python train.py --hidden_size=128 --experts_per_token=2 --d_expert=128 --hidden_act="relu" --lr_router=0.00273 --norm_eps=1e-05 --tie_word_embeddings=true --learning_rate=0.00157 --beta1=0.95 --max_grad_norm=1.0 --batch_tokens=65536 --max_seq_len=1024
Below are experts of layer 4 (counted from 0) of a mixture-of-experts language model. Rows are named router (the router's row for the expert), up (a neuron's input weights, with its number), down (a neuron's output weights, with its number) and show model dimensions 0-127. Each number is 500 + 50 x the weight over its row's rms, rounded and kept within 0 to 999. Numbers have three digits each.
Before each expert's rows: a language model's description of what the expert responds to; "comes before" lists some tokens at least twice as common just after its tokens as in all text. This comes from a sample of Wikipedia text that the model never trained on. Tokens count by the router's weight.

# expert 16
It responds to: Generic subject nouns. Common nouns after "the" or "a" naming a work or organization, often splitting before a verb ending: film, album, school, show(ed), record(ed).
comes before: "s", "ed", " of", ".", ",", "ing"
router:507482476463508506582440517441560618424524571449496467521608440509464505546412513424470603467528444559582568442575452525461524474557527471470534438473438468499534514470496515530490541518456548446498539508524457499460406419442561478462520471490479496489380419534501482572490493612498554491462425464539502394628552575543540592498512514441528509510519511521475461500491426589503436556457
up0:555431576512495496489450472503598544468482499519520558525524626469512458471455527582538506462467502493464447484588496481441532528509563518468445330445519498494373545409455496502384499508380540531450507496453508501515547501475466499429518544499442514477500387506479378674446595503550564519558488447491502541502509483539502498536495501457559519488468484556578425496500542496531483503498
down0:518527385543550433445566525547524518542503464577487492555499488415455590529493622503502503482548458560498417400518553473370500499535447597458536542518570539497392559471492488510452496492508488516493544493642502507447502530476430480567507496535533565496456430500632496541539489427514502439386518530496466479456484483445502492583478455495492449503498458580511468582427415531502547441457
up1:509563513569566483491493592598488479456496515593573430527466512634494492537597467501483573516520537466499504462498487487557500570441480536578489497448577518519420514410499518502509533490499496522536553528453462442479545505488484382436497556499492472503619487587395478524547561553457453525391400461511495491456424517489448451502502501447342419498453482487498499557539501587505416515498
down1:484522495534399404508517491336509511480468498458411464520552519493498476534526545477481500443544454489508522439403446493422467568481544500515500609498506621549424607516554546527419390491466497513484483500517398481483553500558502523445522504570465607489534437500472543584487432494574512527566528344502503495499503427470517528521500470506553526457590471515542541584506491454498558507569
up2:524471530498497535568518508473513500505453405566455431526432477437497525501410508446501489552494508498564507459593536322466481560553468655412493492579452554504530464510508486391503479500485499625490501519506483497477408503508474464373480484492496505473431513479570510522494576532490540494479634532469499435499487515487498527504452533634502414510501504500454437499537636495501557511500
down2:520514494435476495544509461563499497554474506433475502500462433513522499472458513502468584493608351561487562461550589459505456476482497565561428529528500498437504519584507395488532502496439540457551616464556512528500496494503541546490542460481474351465529492451648509526535388478574615374505519512524467452511515537491498394478506528465524584531489516496511498374455500517504513464511
up3:542557644527493494361413563500524493472586506500573514512420451348528545502464501495460497491527499503476443469578524540512501500517493497456472466476510513491384568501459506520497628479459492560486460412516489537504463408566501495507501513499502490478423442544490501560469638499540509628467480501462498420548514532547387480454548412481521460482544478589516561465450481505532546519435
down3:542483488517511570491518475501476462563492500473488514503547489471461495452539633515496377421541511525385460471505442516472532422563544631492506496506548388374545596500389511495520402563455511515456566453495493497475461536515416485532501479506468517441555478563498604517618585498526466469446482455566501571466529586496505567503549452501482422500508558419446438515499521562472482486552
up4:416422503556501474537461529426500558527483424653499514510504503475550461505508468526558402489399521473461453515467503492504498420507569470570491518498489479503444512449494520437503500505422514537511476482488638500453641485422539504501446498453531584553487424437487444550516581556543507473508560464464518529521471390496502513487487480519516439500284500585512510519553433436480502540496
down4:500551475502503441498522552490528499514592507524462477564470530501461596486481505462504479614477517480501466626498526510550504500451395472480486420502632471584515472524508483478511520502495480518517459431502505647497517535502517500395503496445531428514433546502509516506517503506579487474505586530467385474546358473496501621639497432471546495448551466431489512422508423499370500518480
up5:381467433522497531441495500501535449500433459488513515558564568498498511528465513498501544533496501499555536500460492400477493465544492511492542478441347485477451502499474500398495498518443627482535436576404563506497494510458591426465525425476498514477417533500459493559569495497513565460574590444451508487441593515557493555462517496470508519501503500352517443558547491447494537570672
down5:491474478557441460499411423536490505497491606685494499493499480487634527416438580489532518503487468617504485499489501508495566498392575503526469533454525496522504502622538476509544570500427501459451558571584584507479500521486495503543361401440496498510454561502451501442510506472493529518505474430461516500491499476472417502496627395500516500509504497490495398510528428516463529493535
up6:594495552582575509497389496497566409490466489508441523459498480389422453501490514530514489491502496629483490495494505517606489500540541509416631365556465500615495514501510478496491488572482499555524416525476467471603358499495654497543494514435501502508456488509572448503417532572524537632436512499494480432504540511451511509501498507456466508500505483572520498499482470488505519482499
down6:561515497573512438539510478470478497516538488522527500504530555452511523363532490548553468425439499532473507508487467569545536505502518442495569546511576518549558431551477376479454512507591521546473511519486501486462425635456434490400432493502492466532358494471475517500541500479545517485501392501503489501467500468463537613501535499507637468479670407505481502403500481435461577523505
up7:502459476506465501475565480501500468469449503478564498474575430513474533440371510517616527490532493569528500579456519466407499432435512686415473407408610436550439438500545497470494544529480520482509520492574477501541509627494466500515517499486497507456529501360544498497511499427533469501504598508566478500506413425542501385532572555469493537578519485495428512505499479480504499463507
down7:544582539549498507426498538493486508459608502496529396561500546370462548497498573512465424526422504488396504498479501546503606522460496501508512469478519501521564555625520417500469454482536500488417481531502496535491494503503414489522475496580524476587490501347529491338507508556390493496490471558620512510544525504467490528507509490520501541537549483500503509417413493435612468447506
up8:572484344426497515578500444537534533501500518551526399567506455518500500575480498498500572495491512406495502421545536497531502519521492469548514506524499504489543500504500483486552579524495517418494481521545497354498421488508476481465550495520423458463565393476538421466469530405453400482438434439499500401526442632533404547515453580499542498512488504633525490471501506500446445607499
down8:501637526587462524526506428438522480598493517556502431432498482503509500430498502495495532488572486507505530504470609545493628496488469606474485577437468544348620514510508497376471475512504511496466526488488460487431422485508457404506515477551451495503535455511392498490516497497542447506459448496675509505494524486457438395623499506506490561529498443505514530503496556493492526498505
up9:499535413501495628483469497500518538501433495484503499542429499580511500450459499565498500543506497497594500449561519481397532506545498496470505419404416460707494630535523525537502500501527559467444375489476473500502399487457535495429417500394462491440409512549491500481545523510468462346485441463500500466497524416485500512523500504495573500435513493499542490498542541513499581480490
down9:446559489530500489587557469539505478454489583484558496368481511532551562419433528395541467503567467503472605380457581495455569533512581492487494502497565501441512499669507429575500497499481522589551477532519435426616506502543499546484504487478457497477487533499528481503503457502471467474523500525542495511499480507550499500305513578513498486459525477500475408433503491504487490388455
up10:526505434488544585699482542496499502479459502503484502503540451490496465528539513473501519538492479536539479445563475516617487555540490474497486413534360513483628570511484493666484497493503485584515450493432423397504481403498476542554505501468456474540500457511534499490513501622504596443480532499499457512569501555477510563473433513585537448499403480499552504503522424502486490566444
down10:483500501477478511505498520414538463488567422500502426508466496501502451522524482499447503500522501455387506537547483445524634589498541429532518502564499459443539520702545474496503500499482499495515559553497441502433499497459500450470513458578506252530500490527548441509492505532549483507517507514517427562528528509428415550459450575621507495514501472539535573406469518501471523512498
up11:492511489521557576472507485495476641465459587489512551663521533516520535583474383493473451506479506511496552446496555580606449455504444520411507522533574482489496493501512482541517566535532468490518500491546476498557518461458410492507502495495501495518454415502466484536432455462520410488501464501504500496489592602570440420531465483526453498561508484738543508498502483505418453510496
down11:375526528499562499496443586483524565500534362508555355459500500536396623527540494493519494587561422482496559497508498576510550425558501522478513520494489430503509504435501479448430505548523548496583496458487521517371496486510496524550495317447557382511533502530500496499500499435468500477414567544495483507452510588491508451530548533576469499493552488493591494502473527495535504458507
up12:501436582529488503546558512488501557502514508486536500494488456391500506540562512475564532455502505464550482503647556456524499504468403458444621445569506499502518488425511499496598616550501496430499547442543359484384564499560500497487408505499492502560507451583473503495415503521545511506500503481527500502362422495473556445492586402423523476532463468410513505487588478429500499504482
down12:513533495392488500493508487513518550502497484483487521483492412514482500633458615503468504499491593497593397528490491440501492502536486506490607494512479472411376596480491532482433507527525448447526590484506410455470547473499522497565563496452655510549516471510499542492387532504500499393516505347496510459502491417499521420509494548453486506559520430629566496556519498514509530502501
up13:498519580498565496621490498539472514521548435553490675435480533507496517549494480517485499509497474496510485568549444511483509501586488410482544454594520522553485495514442464522489497499519523501479469535500497516411404503491602437456463534452511487503511495576592539457501497555513698565481332485488497474498431620472515506504471583466502431461490495391515517501489502554446500537499
down13:499498512596507423452549462410517473512533506526513450542503535497506506437497459498479505464439499492472463527490500700503535484511589461487502464419513534528534489501495514506499517468525420479502511594527471500500365502500522538482448492528589483574425366609529551494395460593463394497463442476627504520538493444496479652513481482588501483476531515471450501479492502495571501551449
up14:530446464547494497517457504628500503505539503486499536491539559502497413529567503485557546475439494499471448631482508501481550388506486515546497519441505494466449473501481485499647472496502501499358585501475510517411663538471514485500501501483446500513609499457378515501503485545482497496507492485491502450498512551476524510500480485482382528722488507422476496504451512546503483496594
down14:497438552502444465562500519525475532545442459546537504482472490503515498465468497491520510612558540547516515494455498538418504482504584529493449503486488522441579482477520500502499504507449478423528484469572488498444435492629377475484523492507586619419438575515611533430470498441577596507502586430532419449376451428507463478653498522475468509485517511477488508507582387544434541507503
up15:555520444527501546475503525500503468502523440487500516526501450495521485580477512481523554485479572500430503565462440491522474442490468542462525345513518384603540510482481420574644498461512615501505420460519557448495526498425498343576441504479499512443461522446518516393355475499516496495547564485494502422412551500558482435481500562492496572523467530495398545504511443529528453516526
down15:528532517557512486496474458483516537481522500523509428486487571563493483546435501519536506400603500569476495496658495496535572453438464534477493592494523489345544424509501488460444534520540579493538505464548545502470430655479535507500507492484512501459486533500455487530456497531516444482550512580514473459508503508479390395593512459460459586503536460498567371383536535480509480411423
up16:518579524489501498342401499501483528450518500591474501534493456502554515405499498521595574543499501509512498574516626506517463472447579407402540497519501516621442497512579503448533515569488488524524564457548488498510609501535514538567446517528447514521524420465501481479454572490321467503490469462492476518536489547485472497490524492548507499491405497476490514470497418502526507421657
down16:526510455489469467435481452483488441590453556500497492558473505461598515472498598621471469660462469455500626543498492491414364489499500493523405450418584534494480492463552481485571496488479535498484496469503509504557504513421491530486439502445512398467518449524491499408507480478495502448495491423457541502542521453506505502460504475576600509503435588572517499606617517497489503549609

# expert 60
It responds to: Function words and newlines. Common tokens like the, comma and line breaks ending list entries, plus decade numbers (980, 970) and non-Latin byte pieces.
comes before: "-", "|", "%", " and", "0", "–"
router:538498450441558533566450543566547538547519517473520517537561418367475558574443604479501538507450570562559525430543543463541433568541562562447547434452536474439526529463425460509550514568445541600537491474603472423446463432471503473477478549460447566424498517496450443500451500557492435525445424559488521450525389559530468541419529536456469426543462541534479482501482461551455462543442
up0:483533420466481519540525576425477580488480499435576500525605468539465453491315500480505537457506542478501462398470498502477512545555528560437536522498523430591537501490502548491499646495530549506539501459524526432493490546490545453472526591512506555502504450380504426495500439556487506584466528504511497490489412589503520479474417503487480526581514546530519506495552312437522456551512
down0:501427453579478467480414591510513477516496458538439498547536526539513452596523429518510330515559494556462509434480469527551631512463540463502474495533497533525494507454527468457512503488568537486521506445469490444493525586556404478470558560539538515590508498504577527479616525363549492524425466512518494440443505440508490584411389527482509443517482506497504408498468461485501512646501
up1:548497493505543490490436615480522517415436551489542521571502504483500479548414499545489567500501532504515460395501432492494494488536487510476504480534387435500517465461501501562515576641492615489479497447470512493441484500491540509513470582493447510462497349493459507535502507546459487630494499447397610383490531587543509488560491506363413352481501504480483499504499510514492503524517
down1:518529498460486498547528507490490485526376453488492460496496505482499507622470565496488558514599511521501491466493456499553561432468428498405439507407663472481627479506473504487504649537469495550477474437500520452415522399445530492505537570507519506529503455532457588523511486542520497585495546474517471331528534468512485549515498541602493453545525506499466399500438475578470452440500
up2:534474434483527472540446542511451528539472479436498481536486512474571559504475411567526516537408465619503432468569550610418519572474537455518531474537525459632485467484461513554489529543421463513433536434558454531397492414413527558426499485447446475535373507533473451458551467536532564550440452514424535512531533538553407522481504457485417442476433544541473531554576478481550432471478
down2:432504491457436552433488472463562471470536546551461556462544508431469549514550558555450535438539440542540449478546438554455429452568461554499603401435461561549450602507537557550463513542566402531546547453452435467580538519450537486439563435507515451517552421503442507462475558486445557599534497556555541455439546536538565447541420524549475443492515461473453405436549545558471475455485
up3:499514483480525582511451529557467505533500499477500462500500501482564604518332503576505501545489516565556637461490485495462446499544388510427491489360427437448499534436441502653606511520407520525546435414530491520430490467457577470505508507498418502495501491475479404475470513508529484482435580481485499496517511604500474521479498472538500490500442607499449543541556478499416497555495
down3:630678499494464567507505499502447451572527551484451481467464501458523396388537475471466521461520548473470546493550604525476505398431528500502596518493579468480474438528494496510384507501432599499539510494519501479479499499581395521497482461491468492494529563499483498539514535501489492549545398527556473469361505500515573395494516501473522463465619523475443467559495501561495477463576
up4:492495507477494605553507497506489565477443506506513551571556495496559559471503489466560502487518535512483462505476550450481485517627472524510498374484499332575529496498497502491494578506521486486470516493633510505489497496529505384492599534524485669457463468414507481523493483570486489539536566494497537473486476488476468466476627518481385516482422654495412539507531572491456496542550
down4:428444403500496499589445513496518391482484493495504447546458481505591500574484414458526581483500562473529540500488480496433503501563619639527517443500494491482545499497478498507501440489423504488604522492521516542499546458493470500475531545604519506426504538517436456437543492627550485401559507454426569489505474408513499501571509539522535501506462546500501519394473613492451501334490
up5:473495458471502477540506559620537529551537482494501506500498487401492528501422454557500489504501620488503479499566528471446533527497478557374527491478508499531496573497506499442461606507507502493417527543499514514418487416519548502506507535508493439447402558552509490503407659519476527497395434483420488357514518588659487486608495498434460529600477499505519522540507503534459497487539
down5:479622488604500556512502459537363488529603476487530524489418496502491519486488424571499440480454502517559591473487468536450475458636621585548343505523470552459560458499500504476535506481521417515522482420539534467517526534510480507436354513520492495506448508513610580499566498501492473500495558555483495511595554388449485490494496477498510504409499518433492478529490465480491458480459
up6:584513384505490376511444477495499499430497493497491460656508519502505630490494546479554498575337519498500482487458492446500418548493514503486583511354514510528536501513474492503511494585492516602404433487534528493471458530418506493522487498349394483493480484394466513506482495496475494630516531457529500520620534538490500577504527523495525510506496549500480499535513471536498502494531
down6:499501517395513500431508490534431440499394539547551476533505475606479492466530481494502532548550381406476497523445523426517657515467553569498393550505418538629484502488496626480523428519522415546468475539448469495578596523523422476428476486533568491560549496469499524560538442507488501501508538458522498544500520446437433465514483488589502521501513523547515557425529445465520521389481
up7:488478409450536493524479495517440595568500501501500496549487521462547489538490494603460542494492502501638441435537464500489484452495500521407518466494470516514519495458421460600558541597506525612499506512518444469500501391499497500473407553466471608437505494502456376515503500519408506503492476439430522501523532550500392554436480636501413509517496582490509508551506453555446499658494
down7:485443537495575417552442495489424571566491468443487530539528622523569490497465512305403440601499495469485509501551513546450502501491532536540506478492568474528463509546472470449515560486557506573501437495467465556542480514499501602551524420496456473487438530486481538515554501592492492483600532543392499500589465470526401544480613447494550516499491412505435553422493471465488434484442
up8:555401531501560556509413500511497623523453546478536500520534514506536492510492499494581537524355552513558525422524537444508387522544481488450634502531496508499499509444499486504598524521507511482479437510481496476475388434476607502498524532448437546492426500429409472599414500554547469515440394483478517422523524510541501417511389483502495458532385501519440484541519501513454477596502
down8:469513571481529411486609509520547495554484478491481462540500489481474453453475471514369436507521512499516483506503493505500551563500546494598506623483487441498513500483537500512501456374467441532387509511478512499494575505481543537566466483485567494493508563591487426432492422418505513580489656500540492511408486475502563557489537530480415487583568491439461575410456586495545498360500
up9:530513474364504512520513503501476528506494501440574498540592434528535601507395424485508493430515493485631499362484507429424499460526504542481504422431492470541497484505480486507515514570528349485568399485499480519511486489538492506472514488462413506456412461407469500476498499491486457475527518512552528501525525643619424519450504625497522459528537485524458485474499443612508470542479
down9:477461498464539482546479354502415468474473532572538503424614488462469463581558560456365493497568578568462488451472508530470577504567501577513532520512494507500472500432534559545376380463411477530519522509456480437471487474540492494503501569473552547491496500523481499512352516499576514521484437539522475477478506484503504604505532533360521485512517514614458498507470483544504477595567
up10:600479504516515547492494539500513499499360501467593426511547493508529519550516603455614490529563519525517563504508507500535543501599394515421503413546422488522440495410496381517577545536492540505498499458531522447471433355460498480489456565449442517518494512506455492588482481595531534512499494482456469497500499539544479480364531497479499515589487501506481498646494390487508449544501
down10:569525476501483440518538487488660502496483272485356492515549512515435503521532418503476522476513587580514473501498585501446502473435425526500523493510499537497511503496504411483468499546446530594480533585501501544454504513590492484495448511542501578522524532502575486497567487498527541431476315523442429551493525487474491493552505503416586486487475493428495533568483506487493512496490
up11:489513502590529489506441471562510480494451620487497535540462499518627483454482499499484561496578498638513495589505491516504516512489480476501545467511308535547492535459491447462497493529534530556520525512549497475484417527478484516553520499348566537505486500512438502588406490536537464485524450476435544479408463490493570423583499517372504505504483639496504504522483494600568446552511
down11:507495529463503511500449517521517614518529550446454517607626465597520531485462557488524501460437492502472437429490489402541495427520537503421426520518464476486498506620463443506511481518482512495531566512504550507531507434588506489502511487630426543494506526462537443535504432470386471544574638474399503509588378518461517463492542435520457484532473500493529498604485382461484543471477
up12:486420415458467629516497567571514565499488434473506415513497582432508496479464515527506549505497467582503528505501487458506478524499544505498468417481488495515571478525351510486510517633465490333422481506516489444500510495394547390538469487390462614472483474453549487503515524546510509466513510471496486516559446566511470498495524491512351419536477493595452475503595502510477539523522
down12:501496556508464502504524581449547483470474349525488525499506500467509499434497391440600508433418433506480399534499488505500500472491526539499517524601486494469480446479652434452505439607494479467527484482433516479571499429534488517528405515462532542507505555487527460565569534443523518506491598487487492558471478443483585542519457538543520661494553400484451483471515532484600592438464
up13:603502525485524475549461487451515557478559503455473489578590509502515569532498469461500491571456510536502512564505423418319489469489471521461521502475484478443489519508435566522537460498496491461489494496563564549468517442444507504504526505490550491504499514560424399542519489503522549497485509382505518493568536514500407508598358474493493534631510610493499487485601424496323535503500
down13:524559597534585461499553481519472545497427683503551490447538456550470534465483486525510443331505466485467403518598501502484542516449552529527574570528495497478501466571485485476496518434503509475514457339552504564505522517503513482451496500533499613562506485501489510510483332495496534447524472505536524481482527510501455474502567374413568493419522544499500498432439495539496507488478
up14:458517445515501613483484518572492492499593571480479522543498501485509501506467499507508592508517564520525499469543488433490500492552528505466494508501558484495451572348472458510508565561310536504511484360501500427441489495395502486428486504420396625431500440499378492578488492525500502524479501461476554500542506506551520461450497637500478495543449501501395500539572499542475493503532
down14:529499435416502509430477452498503467459505547500467494486504536498590420500517505499553441612501662498507495599442512361483459490587458479479462475546481505580531484634497527411476494496508500473597478501502492495569540424498422530430492579464554459499510593496533534543492474561528500502512564391451511527403524512504517520400494500559504480574470446511521510559526534369468488431489
up15:472498499500655565536430581582498502444500523500450495472485485510531503513466481501501592495515579588524536423567490456462464498500461540450558491469498491510501500444499474502614542561438599488558334504484450455498456454475542389510500599490464606484393496474467484536465500500535519493434540437492523452486498513511413532338446492499407498503404507504495503536529423500458488501536
down15:478466560502553488519500505360499500517553551563533498401510500496521474516500440495540587476461499512503514498508530542454352501528475470498499482504495474500467371531472490522523385488553468465484486584494535446504554522609505505545693544474504531500505490440500501486544534512516450376485486491487497543512408459516499396528465469444500500577545543581336503502579469515501522591536
up16:500460487497604497590534596559478498534513496532513539496591483499497528499490487589527608505396485526541434513513591461408492595535418553403514527506514373572417498486491512511499576483493574498499505480468439482441454530493692385529574500479500532492501477538494490437519576499544495534485517474435515432573532484467426416490386521437504501498512484508480481533512453477526451544511
down16:361506497562564498488491519482486480515594438438581405551514482428485495551492525491485415519500477527507470532377499526546589458522506465581505418525581503492488540453496557444514483370498404505566480494508531471562500491621485519565497518421482475404520585488499422497491470406541495392546525503545501507512516492511378537508508491485518500527477516576631566594484511456487472537492

# expert 34
It responds to: Time-frame phrase words. Words in sentence-opening time or discourse phrases, such as "this" or "that" after At or In, plus However, following, during.
comes before: ",", " ", "|", " time", "2", "1"
router:493451434410588548556502522507579538437564632449525470509511512468551543477483445478516487460500540480483604419475517459403461536521478517390551461490508415500507455478479494662564609522400568475485483452573579441438504417502478512521578586453529543483466474521449413484471479517516491489475501495468533469525542490591521465464524553508423382540530531477454492530523479464423448503493
up4:507509607581499493505500520516522492550453494528506498564557482523577501489262488468509442525475508552510541481491459502425452483577402489450418429507521537488569614464499502525490445655502524505503525496446505517479449531510484542540500497524496589535531459513480531500498483440502475500462506402516495447526549481473493494523545494513476500502346505539457486554501323532586464515530
down4:550618526420519495523457510509492465529484513504510529583491423537457501499473471408459440434450482487386474498539522635458502549504517476496558409552632547441532567510442489631503493416460509515561487506523514503445424497505575502557504468497528481505610499510466483486453443464396467517508558436524564482497543489584565473501478567554447477500486525546458359488423485493468537605492
up5:498482502523531507548555492571506506410491506456524495501453544503500514490455530549448502457533581480437492600553536500620423473553518578380650493501495451503482502504509493532582594494507634399472484498502500475488528457500540507465530512433549501543495446546480433521411473536484415618477493436371482532507501493528497552498556501502496485496476510579494480528382476450345492562483
down5:505503473481532517595550475504557481550507593508472500550498458502537456428454499480432484601569529552467629429501535469567483498502391482396509526503466389473501473399433447591506535561450469497462431549509513497528526421652478516446522521540502568496473518594481578494493497499502553480510488545514457516481549415399502501524502482452623538474495483431462352500499559501519479516483
up6:501533461499504496521483502502470555545491458485548560568489707543590479525448472597583530517498500514541479518610509478558473500662402499542545456487553523502511583487391468442501593517494534501501498550516452502517495503393542474470495494482474480408423535495499399498429487500497577515456591412499532444526500512500434504427466547492494508473454581557522511508500517597537543445533
down6:530459552458543456542438553456440456444544543434437454555559540437448559460542559472562452566557546545451419539543545452550544537561447553460526451456557552445545548440540456531535561443447559554550542449553542439450460558458543458575450446452458452458566448447452459537550557442431537447446446551539544447454553544544469454464446540560561462543553427551446451552546461536458455451535
up7:500498509419408512482450469498502494512475520513488526533468514485519587553535482515565482591556457457500515403496436489499498360521499487403561490486455499491520451416493460503490464465461645548585500535495464511601497502433570528513508486505508533515416499536428518506345510495491509496483442522497673514528561514607462530537503464476523579522501534483562452542562487447345491493465
down7:501429408607502415400536489474498543568520544471380498503507511501582497546468537500481496497440492459549504505518480473528495544386671496520523518499483564563516529504568536506503468512536453510509497457496431533526427623356518495468494498470461538499483390504524529619463517543438545469631467476486478558502479527395548482431525417520498521476456531507519465569488490483584480454480
up8:501508507447494596500576582481520538463502525351465509525483502485591584572487517500553508491469647523482510529503514476516491541490459486439609458520525398535465488500503488565543496597496560584500430453591592341483514479499504488478484513479478500450511485489526367552421647503466476480497504424460500474565426498596465517458498530512515491489491503500566517513572416493487494479498
down8:452471509504574504498495538495636460553518557506497478450384559454549464485422428520555568544471486552430515465473521499499529516461443504471501515437547499446524497510499465572503496483498490542474469497524636496497525483561500378537537540524538581474405503470523474492477484501519593412478587501499367524538521452450520634467426487470567534450636449444373547455505440530504509499527
up9:565516503449523484561370501555519498493504505514576496530449480436447530501501428495553510421508543452501452498597488520502465408404543556465527484526501617499408528469515496507451541493476568500532489470521491468390501545498482501437471546427512555505252526528462519479515485436554491457509536508451586520424444499543497579491538524496516516531504421665498513509556492481491489484534
down9:547468498547476437467493462464587511528499438493500488485498562575578508558517504509603518455528423497614512498496486500559586507386489524470406468409444523477518537501403511476487565481496429486447470507546478520497516485477552462533500542482542475408363617498495446510467517480534500516497456455496507485638471405509481626496434479505523521502449510564620509461447633429499491496560
up10:543410450436501445497489500585507481500550428460554516539499498517464485500518514513450500556409466502495605382525452541483513344488580452530530520398472429512505459499493455488614495563435513469537541533539531615549500500539548500478462549503501527464477387409518574484426514481496500506408568526502586491520498530560481540482470545493437510523469522460490490587544417485364489603550
down10:449477542532503473498452441595436495517500415490429492503526530538509506498524503465490516494532453514531556539583465502594527411516555492525475593531543471454412526411600455471606506580476317504483522536455590484506568431532487480545387499565431510489516500481500525545484512504461504481500464500501453578483600476556559510501513537395606531422459529499457558407482483501537408452469
up11:477502446530523535356503504543562493507502482488457496528501477499527475496517522488602522600521466545702434546456404505501498527585461419496498464495490511473526584510443502517519436618569530509429480492510496532490538497393436495537571519503411621525347500547503408472500447461499416502504492484486500538479479534526407503501531508489589492526463534432462441553530458515496549468490
down11:495461548635590477501548516531505500458549515520503558571489509540588433501492420497461518494556504434462466495517504564489464516500485436444531581358557475454426453406518534487581470513500466540539524507385499487547474538515503469435520505520390502477428461556491493692555536561461484513546504519476549507515394478553403472475556498533560450462521562490414521441521484530412481483516
up12:562557416495478487494500501519514500551510489503484497377490527529514500455494566462500464485562670527495485498456465422525496518522515510495526449461512493526548504503428499496491487590514557529485619468465508442290565338475621498491497560521452499411514524512501496485499464501433559509570561415493477579511464494580418463514452529520448482534510620497437497537555503504476505502499
down12:515438513538445463486476459527504531488494507444541491555515515535639468495409545537535505489486509456505468560495459543519471491473513409643511362486441459482546465606581475374591435588496454529484531553447514498502481555494512484498472476517441482402479554539534498509534538631512476518524494500504305491453484493500504516512494508555473573484467528501492467408490458618501471537543
up13:523465511484513494497512497476480521519543474544530505521497512485412474548504395461476525554485541498509466434555372535432450451487523417496523511502566413446486493475501465505493499592482498543493276348384507532530529376508535416405490613502517570477512479477481504551429486563512499487483508492579502541464518485520478442540498518484499560558499507552408553521577542462504444549466
down13:493478503493389448489584423503524542566495470495521509424654491482471498409584547509567555543469453451551491552450516509494556482497498578457516575496509515547420457401498494415505514407542441501531478531524455469477550534493531467504470530491506517633523457371504520495481500441449398449581510548506577473543508529497501440504505602414602552549503479468472437453423493507534601503495
up14:489518482454347546499503548498513556527550417434462572511600574447465589495486526515499499601502439565504526517589458413470489564519419448500497426496486453543523496516463481516447576469496519521449489480463491566513423382490469556464560464504403502475491397532420560490499462505521623557507492515491505481449517591469346523471503535468512465487501488498553505471508500499539350525489
down14:454585564438447466566496533498589490434505509459437509544461539517533529463532506488466461587439509545509484405428396538528525632469496451498521438470530505488504515532508494444477478633552449436376483502416492499492615495548438484507555499440501542456497419517516520486485565571521510479518513550551386540488506525503500517486511446392475523548491586519506434398500499636491574476554
up15:565508479488554446504489457508504506472561477556592560505473581500624498533493567489507507492455514506517541433490451500589524467492537563518560431354506501370562503483450498472551551477449606458556571499471476527462515537496525519392488500484462394501597375434508465474483521531535496541523505501485497493518403545580495542497520616511392488500512531500388446518582489517498542547581
down15:452505495518502491601498454516614495512465439586431447605526502459550472539538407487515454483480376466551511468500438470485553531494502498486557531514528522446499513335518617466509433493488475532497571501541492516479583490511497499487505514493418530532480498631496537539437624482512454419506607504470472579384484490579520405535499507489526472473491482539396493447549454560508490448530
up16:512517587501568537422442540518507501504603499453441509449486501489552504496497376572473494500498507478502564441446430487502488534501608497534557492504490583485473482475482509501463523503466525465544514498436541372511453488407524524386429502504398569505656439479375500488509551490594500515510500380553503446589501501506399474516459631532452522515431509483523523503536485525567509549492
down16:437482472476468481562512487526425520578457536576468458515491485488498450454509481510375490518510450512576491533300494501561534490441654467498488486402499500496533563396480468529470474489478548503502538518512519493516501538546530618499495530514505584477522479526497524526498529529580525571510504568498526623466512509481532442493357405432509522508364471572484505508483503529557417456516
up17:512431549448519496503481514635332514489506489491541507470478501486555578501417387461512488516440494547551461505506546571497426439525494612555501501429476436535448505410513502495531486498458491568448509369455495395530505499500609490481523524509537484477508501407381488520505494434508488548440498506497502483507520557527501407515514581459498510455496501623463627513607510497472477513542
down17:526518538634496398479477500584464487506537479496464598481469387438497558448630578506505578493445495455508427557519534505479542450508487556495487516469502522543499501410502473500359482437585530556490473568506475529456497493501509445589474514462512335465400540476539478499387503539479496441514548445458596494489509542582488543548449584529503465517531458518503490439524478571493531471542
up18:527477497583489534542500507503448640603500467550493500554501487453490505511496497463501476502504525500591507457463525469497378496504509550481513471504506438496498511348442469425587600496510471442567517446500446474434414526390600474504586541472505518495418431388491510510364497445448452615508449428541577495593511514522580527498525501562489507523498465504557500493527412534476512508495
down18:396554567567407513520522587462565427510507503440480549500478493457546471457500528464403511503498511563479499451514446467502477496457545507512387510510500497526526472486484458523477603497409533620501497515498500501491677519520484470543499549497447370497504511591525551476549563491503470497495400542502478535493502548425414491412466510557467504323496554510501539496490521508620526564481
up19:504483496648531491492517542421543445479500545445529411470659498538463444491512511543452490429511519428494574498460488491514531513547495512489466587460520611538539476493443434460575508499645504473529402505544487445478518543479567443512475482424590512348511502456503449511537493584518600522492533498413504469523482513499461505379504516479491450509498480544541497511512429477607468575501
down19:508447465592415507429406543516510495445525511516372563413623533506422585473472526498501499500560504489498510556534496497511453465465561434511499551529436503493472559546533572497510471487406436444481523562505476515492548501495545592508505375531450467591534390493503512622497467503467486512634495488517500507503508482444512534486494510498565512560328495503559510503557527508487401433491
up20:409525528529472466695499565436500544485502511398532513495500489501513473505444496539576650465484585557516543512559473526549486539556414434528520460500520406467554598505501504519585500489495494585493482534466547470524482490498531501426492489474392497432480506525500442468446485493493503481474500419461500497494419501495518516418538410491562526500430547527654586531429394535500476493499
down20:506619385467450520510500509490502480554624534525402486536493484538555527481496416424646570508541459450516591512505572492432537484443550522539505500505482479495443490559565463418517478508506452438488365559418523432460482393491529490622609475487514515379517476545533529463518470445502502478539548518494527467572469502489508541439499494479486501565467566538478525471502500540466379516524